Experts of a small language model.
Experts: 32 experts in each of 6 layers, 160 GELU neurons an expert, 2 picks a token, a sigmoid router.
Training: a variant of Muon for the experts, 419M tokens, 3576 steps.
Below are experts of layer 8 (counted from 0) of a mixture-of-experts language model. Rows are named router (the router's row for the expert), up (a neuron's input weights, with its number), down (a neuron's output weights, with its number) and show model dimensions 0-159. Each number is 128 + 24 x the weight over its row's rms, rounded and kept within 0 to 255. Numbers have three digits each.
Before each expert's rows: "comes before" lists some tokens at least twice as common just after its tokens as in all text. This comes from a sample of Wikipedia text that the model never trained on. Tokens count by the router's weight.

# expert 3
comes before: ".", " |", ")", " to", " by", "%"
router:124110106121167144165138123121137103132134154143139120102135114065199095134116165110168133092141123121137140086121113121124124153127118124136137138169166140158122120144185132123128119125145138102152097138114142109101123093181091134096106166181116143110140092115104112125178182143138123139099120156137159106114088141127107094119149153101116123104140133104150184136126119115131099136096110111078100163168110157136128120070126084158111139140155126111115130122165127098119116112138135
up10:128141172149119139195171098134121107180143145167150135138139115085137146160100125121132153063091181118130099119109152128131152099139133139146118118175150119147119163124109101142134141129131131103088110148106125073096151158107137130107095133099128133110117138120107090110161109153128136156160097159145108120126130104107140098119051117139133117114090138121132113119086139116130114130167096172153125201138106135146125100116140122138120144165122134112125136150154150121103162115116126
down10:125115106072146136125122123110149107159160093134153089137107137096123136157164146135113094148116125117151122121124186147139156131126102122145135119072088102124152118142130155127136099158094112130155139097097146154145113138110121080091139136116140108169142105121177150118137160142136161111123138127126126137128098223106107104128127121158153087125091093168141128154157124100131138188138144097158105144139088122112112145148135126080158128110109077144162116140121108102134134126134147

# expert 8
comes before: "er", "ic", ",", "ence", "ition", "ion"
router:087107157140163132110138113110163087105178122142136092153086121158222110137117125142165083115100154115100106109142091121134132098087140143128117104171162128098088131127168191109119110127140129106107135097144146095104131096184126125142132107127133117117147133156127139182152119104118153111121123144093158120142147172141077118123133138098141111113112145118130133168122103098130131146119112141133168158094143141155132122119136163144108108110163115125124119145108121118150106155125108
up0:115168151133119141140124098104141112106140124109163149134069134120139082176122132145099116167132158111168138111138114065109121127104108117116108101107148155093114145128167141126133063133097114106145116151122062147122131121136134140175115093146186127167126148130125138133149130099128133095135174121150129156088133123133139139122083085112138140101124110127179148129124132092137141131152078153148144117117135180153130094099117136155150138149179154160125132117115128127103164115110149
down0:150121125119117164126141149162095148133127089173124139089111121115194106183139151137136102164125097159136131137164118128153116142140140099118125150113138127156113150139127119099161109114108096090171089126122109108150132093115148165168121127153098104088094142124141135124140053114112107129093151151173149099133147107102160149128088127067127112119126118122109105159137143159142119143161158087093144114132130125093152113152119107150130151153165152120153120136112115118154084094108124

# expert 2
comes before: "\n", "-", "|", "==", ":", "The"
router:156134136131112174146144089110127141089109150157113073110110155137116092153116150126136102117139142166121108124127112114125149137117142142164122131113138108132111100163169146100125135134147111093129108171151141100134119115134110117120094128137127142133129160176101113156154111130157135124118142162140118102110132153134081048169093171089119131092169153094137113143096094116109117157146143151063115137161137205153144103115122135125090112120152103120130126143134149098151115110139094
up4:095155141159147161119129123107110124058112128129122137154139136126103135135078120107118122137123113139132134148161087132147166117106147128157092127157121084153146147083129098133100128141152139121093118130124109160164129090167104099119116141124133106137113118146114127169107165138085164108113119094088135122161141114146145132111081119156120133166103125104160149143130138149131097100125124138071119103143121164164176175124141114122129158093155108119121160074144096120138159092142188
down4:109154160121147125141156138151109113157107130116132140115154077105138092124140120146191128124093106093106117131110124118121121125107116099163153125125122144115143124141142123141128102114137119099136099163159196130174108158079064170133122123126136142143145183153142146120108119097161098166107128123142115130119154158167121107093126134111149091122099117099125141151125156140150145083159090118117130096155140118171105118096102106147085177142129078133143114163137113128135177112102121

# expert 25
comes before: " ", " first", " f", "od", " re", " p"
router:147118167152159134166142098121090130115149142157092113168130129067140120171131142116135131127149178122124138123088148111098098115094158157137122120173146155139114117134147152150144166110141171136161112157122100135091126142128121124144106096116096112131139115171120131152147142099110154146111178092104116093132108134118102079137119118148147118113133118132116168145093167116121089148098144102060147140133141143170128107076111127121105133097130120136133113143064172119159133109137108
up10:169169139155125133133147115137099129092160133144103088164114128088106149112136126134087109111152160102109122166123146103124104076117124146136121196115150156120113163130107142157108110128100137135129135096132119104167148119145120113139135151110122169131136150105105084114130132131147113205170137179107132145135093110129151116146128132109090135078148108117140170162091104122137143059119094118152127109159165139133133120122137113125156109088134137138159130106141149116121151154095085
down10:107118152152130103125078155091105108182115100125190144136105113130097113074130109139084122133111097146087129120102163141132132160165099096105111105127110116124129116117141138135104093113087170135114115172080132142147153123131137141124178149170133144127164124149091147176180156132147131107151115145150112151091148156122148149157116124091135153133135133137148120126126076131107126137143126112127115182153121092140109132128102096146140176155145150115131112114121113134105071102135134

# expert 11
comes before: "s", "ct", "c", "ci", "ce", "par"
router:110141113121139164098114113087136121083132151186109100163139101112139117165146138138126118105119111139137152094119152134087122163089147170169124129190209119126104151121136159089121116127134152141129142152108122098135122097157133142147081157139141083118094123165128110113126126083136126144150107142109121111100101169141130114176107120127145121125162118145134127131109102134117112157109097156109146142158114102140173126067158158127072128118134120166120098132107152109130119141138118
up9:159084158112111106145106131137158104107153169160153160143133089109142141133170132097175124149138100135114127157131124109121117116101097080093125128111143116183125167108148114124109082112101146133145141153085110119192098162124139159114101137133117138074129144109086115125139129135120132093137118106129117100108104121136122079120164131136086117132086109160134142133103162145120140159155153146084143135126101153109108133151166128167166120097099136118120130170178108146115137134165133
down9:099122136146116148136127115126169114155131120139069166140105178124088132123129093150094126128114113129145107138116108149081127151112132137133128122080156170153155118143132076096102089162142132127127116107168117143119174127122164073126085104135139141119108153109167144126134146135149125178127109136122146115113117196132143163107083110110098134116122109114172157156113095136133114124179137121171106135109094094101120122124092143129131123124146169159165131130139123164099103095134157

# expert 30
comes before: ",", " |", " (", "'", "\"", " S"
router:123098129154117156125172124107113114097122132165096092168121084097197150174135164131139078124160143116073138108150117088085071108079137165143132137120144104125096099119121186138119127124151162131158101164159163103152132123137114146112102095146114130078140136143123130143164127104139176133103147122094135126125101125117086123105120159113145129101132152137144149159100133107120093123134134112136154138128128146137117118104126170123101166146128128140105143107128144125102129096166139
up4:116140121134111111156092110108150118137174079125112099148125094100161169121153116115106120114187146120149144115053136126110101149119102127144149116154178129125163122170158111087136166111102158102111133130159081120108140143119143164082108139175083128166135115139153118135175107121107145126119155117141134122139118118133114174129165138107106110099140164084148136122141153142118125052138152106132126117119131145108109147132119147155124124137097119129143159122118140129059132132137138
down4:159146074137165120154145098110090162126119141165108169093161114122108137121185098108135091109107136126097153119156108119114112102105130093082100166122155144095100163141061159131108083124142147147142108143194117144158136096142101142154115125147167114145140141136125143118097150122135123083136147142090159090131144095157137114125137148153155108165116161133142095139149128084115141093089145136135137112155108141127141140106150144131132140108087102146165132137124114132097125112136127

# expert 18
comes before: " the", " a", " 19", " his", "th", " an"
router:092104165095157167166139074106119112143100165113114122149141101147135112128162149139147117132164128134077150118131149104120126139120105153147128109141141127116109090111136142125112117095121122142153120095120149104111126114141156128135075083152129125146150148162076111117134129132118126160090114098087150116148144157139107130123138156093107121085143131120156159165115167142083087103117151140120141185156127146125148082117207145153081134093154101137107124127097158153133108130121121
up4:152110111127127105132135092132110147099132159075133141105148109099131161144114118161130162126129118143147139117122081103134136163084146149081098114157109108075187099149149113117134131134114132174122130108134133169154119152141134106116161151180144117183142121149173129121128107149100142142133098084108158122152123151114143101074125145132120140098133123175110105116147113128132124168129142066127112116140095161094117150099161146124150163121155091113126091122139151114153105099090142
down4:144151122098140078121128117136148133142141107104136149128163176122143154126114160111096122121131115148110114133138141113143078077125118128078165144116126151116122131096119152112185109144140162129108089143164073127124115119142088156111128111125105169100152140078129124113108135153124126119118124126095126121148149166155105122156109111135175111158115116130190150155134126123084125117089089153100112136086169085100155123133179139105149160173138133159141122122126089151129107165136148

# expert 0
comes before: " of", ".", ",", "s", " and", " in"
router:123139156175142165129108102129166133112126108150115084163131105116121131148122176090163102089175139124127080099109131128081100127063138128169126118147149106104114135112110181134118097133140183115141102104125149109114121127146089148118102100148128119072139119137110154147151172135115167146110120158110140130137117135153085134148140144131155142115137115139138114117101158092109097133114134145096091128137114199165144134112117154108090147162132136145094124118119146136130130106179116
up8:154139105096136180135111128116116150078121141082117072131115127103135168134143133130092139118100145097150152131153115072115104105099152124120129108181098116110145118149130098158125079106141106129124148123122066109154122176136090152136141117141075154142144115112098150134142162109090162101131148114160154128103139181157113149087123111130162108114142113167143166106176142144134129162140142124099138126112090120113136106132125107154150128155102159100117137104138092108159107137138127
down8:113111131120119132137116127117122150141134142133130175146130132187159108103136132133143110144156157145102071127108143120165096108129200161158067139103149090116091154137129140110130116122151154132084115088119081145141140119139108104158132180106150101117150115174127103111103093124189128135156148160134108121118117094137138133123125119101102130112125197119144104124135154140120115078134083139120090110112155166128107118150116169099149127130147161101127120148133138090125092139130133

# expert 28
comes before: "ed", "e", "t", "ing", "al", "tion"
router:123096111114099143144133069105120099110136141167138118167150152153154124101116158098168136095133129155133134144130115102124124112118141159139124120146182137165091124123146146124119117119154121133138151131153121122135104138164128122087115110130158115101114089125134144157205138121095127149108143133102152158108095135125095129106122128138137134078112137091109153127070151120078074146126102096127144129125084201141108134124136181142106136142130073168104132151137164131132143139160117
up0:162111139166088151151128126148103165086114093099153096109117147135124105119148159122099139105130098126109140127159127112105084104118164138138063144140172137163144164132100159093116121112144131111129170092105109105141115107095147126103163110117149137143109096152147153162138093147114098131122093102119175162170158127084118116144138141144126148121153122080086152174136189147091107099138116160113137127148117136147128107105122126108112123125179137159158114141120116141156106133138130
down0:115137114115138160129157176098091134115128116121157134128141166155145112122154083136090094152157125161121120148123131115116125085098116112142172154084088122140087173122156133089133113107160122101103169083141135096146124137152112108084128114113188125138138119100117111182141134185166096146130119122139131153164144136110112158126108136132119140095143131110094149120135139137101187127159123127133148110144110114131153161140083105143140123109132124134111104099115114188121129098147076

# expert 9
comes before: " |", ")", "–", "}", "00", "/"
router:109099112116148134115143108092166140126121130134106100115129135065169113174162151135128135148156160128109116100128116077121123077113126189166113111161152115141109086131124131152139127117099145114137134168129128115133098119147094101157071108155157135093138130120112096144145139120139140128103123143059124104135108168079092124144116187168144104093114136117133164130138146139126116156120101119108128192149125135134141135125135146162091141160113129116108099103119171097141129133161129
up8:129117122132195150146144104119123171125130106139115115135112130107126140098129125099088148119101114150106140095125117151119137118120128149180123090104125146125103091133128144135100145101128137152130143145127137105124128130093066145111178148146144123100126129103146166101164118132126125156137175129093106102121127160161155130124096152103113086167129084119147146090167155152126153120101116159131195147135125111112098140200115157127071131128135117098169106104099141126145085152118157
down8:142131128126143158157124115105151141107135120150119144141075096095097121131187178131141101119156117113108110136117092133125178108127144129127156114157143144108197176088108150145119150120127122159103166074146132154130117131099114138106166109088079137095125133119150193123148157158110126114101161126149157123111131170152119123128108141106097158124115122120116127152125129155125134114117097167146105143120127125164083117122126146108154118166149132099113103127117108093109101068089141

# expert 6
comes before: "s", ",", " (", "k", "z", "h"
router:084085083125157149117155104121114115113120114163099116160126090126167129153118120134145116118159132098119081097108141080089120151072152143162153123137174131122124104158133150117153113109137172124121123157104128144140109140181120138083075090149116134105155159141139115139168130091153146177150126121080171112112113149134094153153136148125112131133146163113132169117075140123108128124134118105141101134161115145130107141108104167116104149149126094181103131126125150127138140128134097
up4:140112175125111138088160126122131096127164139138136122130075122157077116122138102159082110126130154148163118160122156144096137088099141125165131097128130102142103153163119116137135145103091120129150122161132117109141100136156143116126131116121144116109103083107105145171119077116176141166088097129097109106180136140116151119177111118175142158122165105144097133107113108134082150139135127110158131101163110147127118121118189098139128162139161129086114147149124114110160109104127163
down4:164152124112149163143094133145092152125113103125128105117153141104120140161132139149099131142167054135187100129139193156112113096108139099117126164095105127105185136129138129126130083127124127112125160139104174120102162150135138149131147094132128155136146163117110135125139123101120122166122138121085164104145129109145118087133140153104136108117140091139124101083146112114102127122121109163147125133104138149142137162128075113088196142112129169134097143118112150122076122129146094

# expert 20
comes before: " |", "al", "a", ";", " /", "unt"
router:123125133109165159175114118100133115113143120149113130115168123109172085147174198090143155132183167117135105076110140141105079128098147133183145130146130110109092117120129122132120108139145101140145102117171140119147116157121134142081128111140133123124139120143111156120132136125119127114141126137128172119097082125128086099153141165128152124107107122123143138124072141129140111167122132138108124134154155173118100089090112199098139098142144080140109119158099129092138117144136114
up8:140139075143079160128161106126113108162176141153141141093143063149155078100117127153138166108096097140149144123157139109102132154173166156159161141147134137152101141167137093150156159139101135145119143145120140116126122105125102105115147111142132142122104130134112133125097149117112124133113094103083156109128118139130141116078112124124137174127150107159093114175115156105133107124128147120137078128142155147133138158111131133116117072137173150130129134145132108078112066116148099
down8:127166083156118134095131104104115123155123106096125144142134123089098084061114179110153093122144095128110128121158143079100163090110096152099149127164100103116106133154126148124138149113140112123141104124133121151119162135152126161131146158150165115119124176129114128151138114096145134098124113139132145131135135096148139164111101162147103210134164156130098144136117134133132138105165140141138156145090104134150122145113170076076115125119118143121154161123120125116182105101112136

# expert 10
comes before: " |", "ter", "it", "ru", "ur", "re"
router:091104143125122128125167089158108096122138136150118101174183152147143113147158127123162147112135164116127089119099135124078122132125135111166119115134158093119116141106166187150127096114122155142136131117133148109139147116149144153090107135137112132133128125139131086083132144097133195141095122162097143106135111143109093103142118163133143157105076146116140127150086123095112073129170094138100167166114086135148118115144149133127135165158146153134140123115074133086106133132144113
up0:104152149165115112172105103158092123101081102090142121147132109126123173139155163135114089077130108173133147151128163081148110090118115146179115094107134120106115109126115097186101104144129112099153155109113127112118136138132144156107148132154118154112118111152141169118148109127144133101135132172094111141103147129102157129114100137134149085145120125090160077172111138129128100135175124096157163155143127120141140120122192102111108135143120118155156161135098125112153098129121127
down0:108140091141110140125140138121148167139117113129140160120161145141146168113123148140107111129135142145121168136142099091140149163161111165141115142104146111119210131115108086110162073186135150122153100108107149159116145095149145107122126164101094093122109113127073113100117130128115115083142144103143110132115124115157120086112160094156154104096135107122141080130103151100149125123111130167107119151110145144175117106128130126130138171133109190126082120130123122088119129154166129

# expert 5
comes before: " the", "ed", " to", " a", " in", "ing"
router:106118135140127163150134075106148129131126160115076110118154094128144145153142152138137129085133120129117087087134117111112099155123153144171144078164159096145117099106155156139124139144111126143117121110112120097136149090129103111124122100135134165140106131126090092155155167133161157168102141102124160128122128147147079139106122172105155116110117143135116147167151111094109068169093138114109108149135110170150121144117124143138097123160161106180112100135162163113164092097140106
up8:100092161098137149105098116141077092082162106112128138128124062137087178122101144122144161114114113112132130070151141139102162119088137111094176149143131138116150147151158121100133149142143142111128137152094130125141128104118147146157145114109148140137106119144139103157119173140103099129128136119084131134169081169113119132154122146154120130149136137155097126140103147102119131145140111097120152129144162162120123149126156108142097139113144116106150068161137187135130083090124086
down8:120153152146101147098109094105108115111054131140128107175131144125113132113089134119158174108139137113132144153182138132157132102135132124146157144168131136119140139114137114141171159107117158145116158162123134113095113141124088118107113133091158114100136145126099110120141100154158124071143117161096128149123155155162123126065146147157132113107128149129114128175159094136127156096168105128124131154101115158107118074096103160145115105091145164088129163107122077127127158127133118

# expert 29
comes before: "\n", " The", " the", " and", " He", " In"
router:103136139127174146133149113115118107153125108121088116135126117127155142132120135106138123103150184120137111109104130094110066155057102129119131111153153147138105107119161179132118105144173133141154078153111118116099084145107107107126118138139116132102131104147124109099134138129122154136134144138074170085149123132133122113158114120140120142114132139128126143160123123098123094163107164157083161179139091140153127121144186148163098173136184084122125088128144132139123083134128126
up4:104125149112175146134130157133130153138110114131097101130114133150144112109128077134090126152131167141164135085124117139114118151144141124115137126144125106144092138127147104097108061146144131113146130151123172136085071130141138122118166119126085117104113161111128140095127086091159088142174117125148157085156131161137131125122119153092120172101163118111130100159127118136109114125150116130078146169169144157155107152125138155125109094127145111106158095074191109140125126149126090
down4:158120114099120115102106105118141110136123128123116147151150107161099158179154101144105113098142110136127120166107122138099141122071113123184119063109119160164139093128121129133128152130136157136104120110130132130146138126095102140119129103126164126164147095166163125138120168126131109133104143130143101177092166149157145162143116136169163089135129136160127166113159121143158135094103072125120100098153141111161150094139079095090128152119115167085136115148087123099151113131112139

# expert 27
comes before: ",", ".", ":", "\n", " of", " |"
router:124143107144116138109142094111144105105121136134105095122128091125177129138135179116132095107158183131099122067147140130079108110092103138129141160132155117141101162128113180146116097127114145159140117127137149136099075129164096147138134118151143135106134145149140130098147159119108190112134115141106136083107095144163106118138145180101147127105150143118112100137107143118115086142135124086092111129162116181154108116119124143114103120139148078155108143113171131134097148171158105
up10:117156116115111141108126150124141132090121138140152150099140102105122126145176182174105112103147155147106093099109151111109105038126054127109134174107101126141092119160147136107116154151162130088133137156144151121096108123158137161119134110134162176129107108104128120111148157098159124126080128129108177137119129154153145129130082140101163129145109136100122147120157139127145141116115101104089121125133131158131071144149119160125164105108115104172124145111124115111116129104133125
down10:112150104135122097081128141143156152111113124155131085145092127110112104102095157140112138109109077110132116115153097158119134157146178159111124057171141148126117160117132091168132136111169155166155132123173151145140109113110124114109118119122097131155160127180140105142096134146104150088133101108120149142116138172166102154134089132109110137121085180159125110115100118124102121113160161159133153142110139091176137084104150128142129087115113169146126114143114119127144116131118124

# expert 31
comes before: " ", "cc", "c", " 19", "---|---|---|---|", "ctor"
router:102146116136160126145138090110119124066177109130104103129154112110130132111151134149116128129153135156117090131149112070098134137103086160162105139139187078115052120164123151118117147112164143144144147130120145104114142117107123103114129125153130116152130147135074172137156146140112152167124168103092135086126124146142123117148093128138125152071125155124124174138125129123137109168116139092123119159182109160143157107087170137126101124140119140155116122106129146095118118139106124
up8:120152087113112166168108144119131149091111121116170154146180170138102153149127136137093115159082097128075114105124177109109159101148164124158081102139128119101055103160122098122113105097150135133094135135137138136118156096140148137128136170129141155099111121111104139159139138171112150097143131124102128090128109155094153087124124120080126170119146169109106153107093124157146143148123139129120114136137101173154137112153142178141117106099117137121120139103119108134135107142116129
down8:146159148163122107119141131154099114157158176118110183143161125144133138145108178147137119167139125149124133135080110121104137115135152136096145142113127140130152129112209125092097129123131121117097137122126147139138128119109109136126139101112120115145166126108106125131069132111149102142115131130112144117139118069129079140129113125077096122157167130077131148153151094109121079108124133105124108126132107164097090143156118091115139135158104091134138121141191188114132115128117185

# expert 21
comes before: " ", " was", " a", " re", " be", " been"
router:104123150135120133140133089098143129128151128173108101146172120117136123132188145115118098119173119108089071106095142118093079121113141117102135095153142100144102078127117134116119118114157138154141143096143192117130079096144109135159108148140123082122096092134145151134141143115154137145158150147097151098127129161116141103107157138133103142127179127174091135197107145107087132150119127107087133161128105133156107120115126152147122137166164108143146146163115140116136136111105123
up4:073110134150098123135122108101110147116156139190120070098094139093132127168096124102136085107100163181142143151153157100074130148112098116076125113142145104111086155126106109152137110137120116147117130140149123129133131083075137141141119170154186152147114130129146134118100081122154142151121155149113141151071136136131151113089086136105139136131139139170146132141133145144143110115110105111186153126108116129143132099121148135145120177127103140144126124150156127149149108120124145
down4:124134123077104128102107125116117094118108147130158167118108150150138111140193145129114171158128125165127103111112129103112137130163109179160188117146110123120111135135176128157097097151120099120120114159117134112119116180151130113138128119058064155142154171104098109141120120166096122131111117143120142133157154090153133144085144130136111118096136137096159121163142150112114153124103094130088090136169133144122147148134143101141091151085138165136109157113099112131120136133127107

# expert 26
comes before: "y", "ur", "ed", "on", "ing", "il"
router:129114091105158159139162097108143126114149096085134097125120136120160103170169158151162141080136128159111126123118165063105087132127138154138114104129147149140099086137115128124121125135110127139173152110147113153143110117139128178123088117134140142129130097138148150169136173134108132134100144124100128107140113153118076128105133130097169098156109114146136134164114107103148100106160138105076152146147126155131144134103146113149099164153173096134123085101148134075120129167110091
up2:126142124121144099157100119182087158131144105109100125106141110109135117150166138150093126116138116137103126158171105110098189127118117152154104116140170057155132104089157121132113136143187153161153136125099094103072100112113113137132174118106149129116114096103140095152095094128158142144131104132119104114150124154109121164173156124098147132126089145164106151140108113128153136105149139137161107158138150129098155103118122113160082179156136149142137120154103113121140121129130124
down2:110136149149115134124159107126119103111115152124129110122133106146152121147117117137113108095134151144117138141117164138145079155086139157168146112160139154128185164116126130107118112179139159142149118118080143132079174083134103103144152138111123101134147101169094154118155141158133078100164125129164130118119111135110114123159121095114077143092192130136104127089144105130110125125123141139144070131122121137113138125128142178133093165130153119102133148090137117116164111070085148

# expert 13
comes before: ",", " (", "e", "'", "el", "i"
router:121073131153133143122138125087073099120110115172109107097173118142163148123130160142134088109161146127065145117112105101070087137054127147152136100143130119130141115108162133112142109140172145132124125145133143099149096157200131145109111087157127139107126118161152122145166161077112134155158136121103125123163115138096129110102132140126125141114142115173120120167080136081143132115091137129102127141125114126133150129119142171111130159140135113128117144119150153111124111106116106
up7:129168133109118199089128119092131144173159114110146125124130110122143140111078159186161140124110149128139115131109119163128087087148122179124127127132134084150142146132135107127140119134090109138145110172071143085107116144127126106130102178149119137114171165123128113152142146129139149133154155114086119153083141143101107141127103132120101210091107090125153120139100143148126109141114131124130145103123127126106132151082150147120104092141104160145131108114158108123117134101101099
down7:171121123098108105156120103147117125159117144123119132129121155153158172125117091094131134161137128130119163139119127128120070114129161117152115152111136120085103152139109169091112116076124139172144139123138069168129119113145096130157097142143112107193128115134152152149102147158131143126113133157137133116091118179142136122105148109142149110136143147150104153096141103094151134105143112120132087118113089152097131130097154195107089136087121132106173117114145149163147099135113078

# expert 22
comes before: " ", "ly", "ity", "ation", " re", " f"
router:159084133138161140140166121129151112116131142131107104153158092105185102146120180144165083128135136091136147101109110133119131152105104152143125121132138102151088106075142177117121155149155176128160096144124112091154118132138108144107106097141167165108136099158120135155124153104130128140107155112119120072167103131115076094153096158104109150103096122126123161152123135085103127157103150153107137151148123148156129087096108111148080123144162121115122120137114147137108133144156124
up4:077118166077143126146156179099137155122125155135124069141051134148133131101140116137157120109153111114141121141095144157152129138105173145128121120134099147133164145142100164111129112135126091135133163181112133120120112138140117132167090129122122077111140160143138153087107105131096134167148154124154133141131105138100165109087147091100130104083160126126155130088101153129148134144114107130133156143111123141154148098108136126152110135135127162173120073150088114088139126116111108
down4:104095091125118143117139188150104123140115092113150129134153129125099166181115090156157148121164091138139153116120148146145125137088129149105097081119092134158144130125162151115115125141131075140137176123105135152123153155112127120136118161142160096128118133170133126138119114122142150132133116080125130110176132084117185071155131120142127140138139125089092147139108120096119107140120068136103164136136108138080104130175116160113164087092146125104122094127129145150134106123144154

# expert 17
comes before: " ", "\n", " 0", " 1", " 2", " 3"
router:116098137130127163132134094118147094127163139104064106136155129084162141144153169115118110124161165144089119097122148116079103144075140150149135085145158117136141125149143121126110123093154130139149092149097146137130105144113167083118131138175143132094138103137101156128154131081168155089105134135062142135141134118135093131143106136113168115138121176099152138165133163109100090111131125129112143184149153150162111107131153152128107143135098136159133103113099124123153120146124121
up4:147159112096137113113150116105144103105115162107138128113164102137141151102089153166128107074164103115124156152167159136122130145122138103099122102162115149123072155110109175119147167063146088129105127092100095138134155166119102148103125133164153110141120146141114147121119114141073095090147149101100179118173105137144136156134106116126122097124129127147122088146137103172132122131118158124087133148092107138169123116144103169120127147132134140162154162129162111103128146109138121
down4:118040134138105143134103161138101145176111092145123107148135147104064116122159138118061127161155123124090082122141129111119181116142118121122118130102115126118152126175132125130132147135117156128137146107135110145099165112130180104129167103103135104148139151166132143182123093123180164126125092154141116132105125108149124129138128092115134157135134158094116116163124103097167167149147109126127119134117133104064125147149115127103115132134148141149083145119122115134114167105144134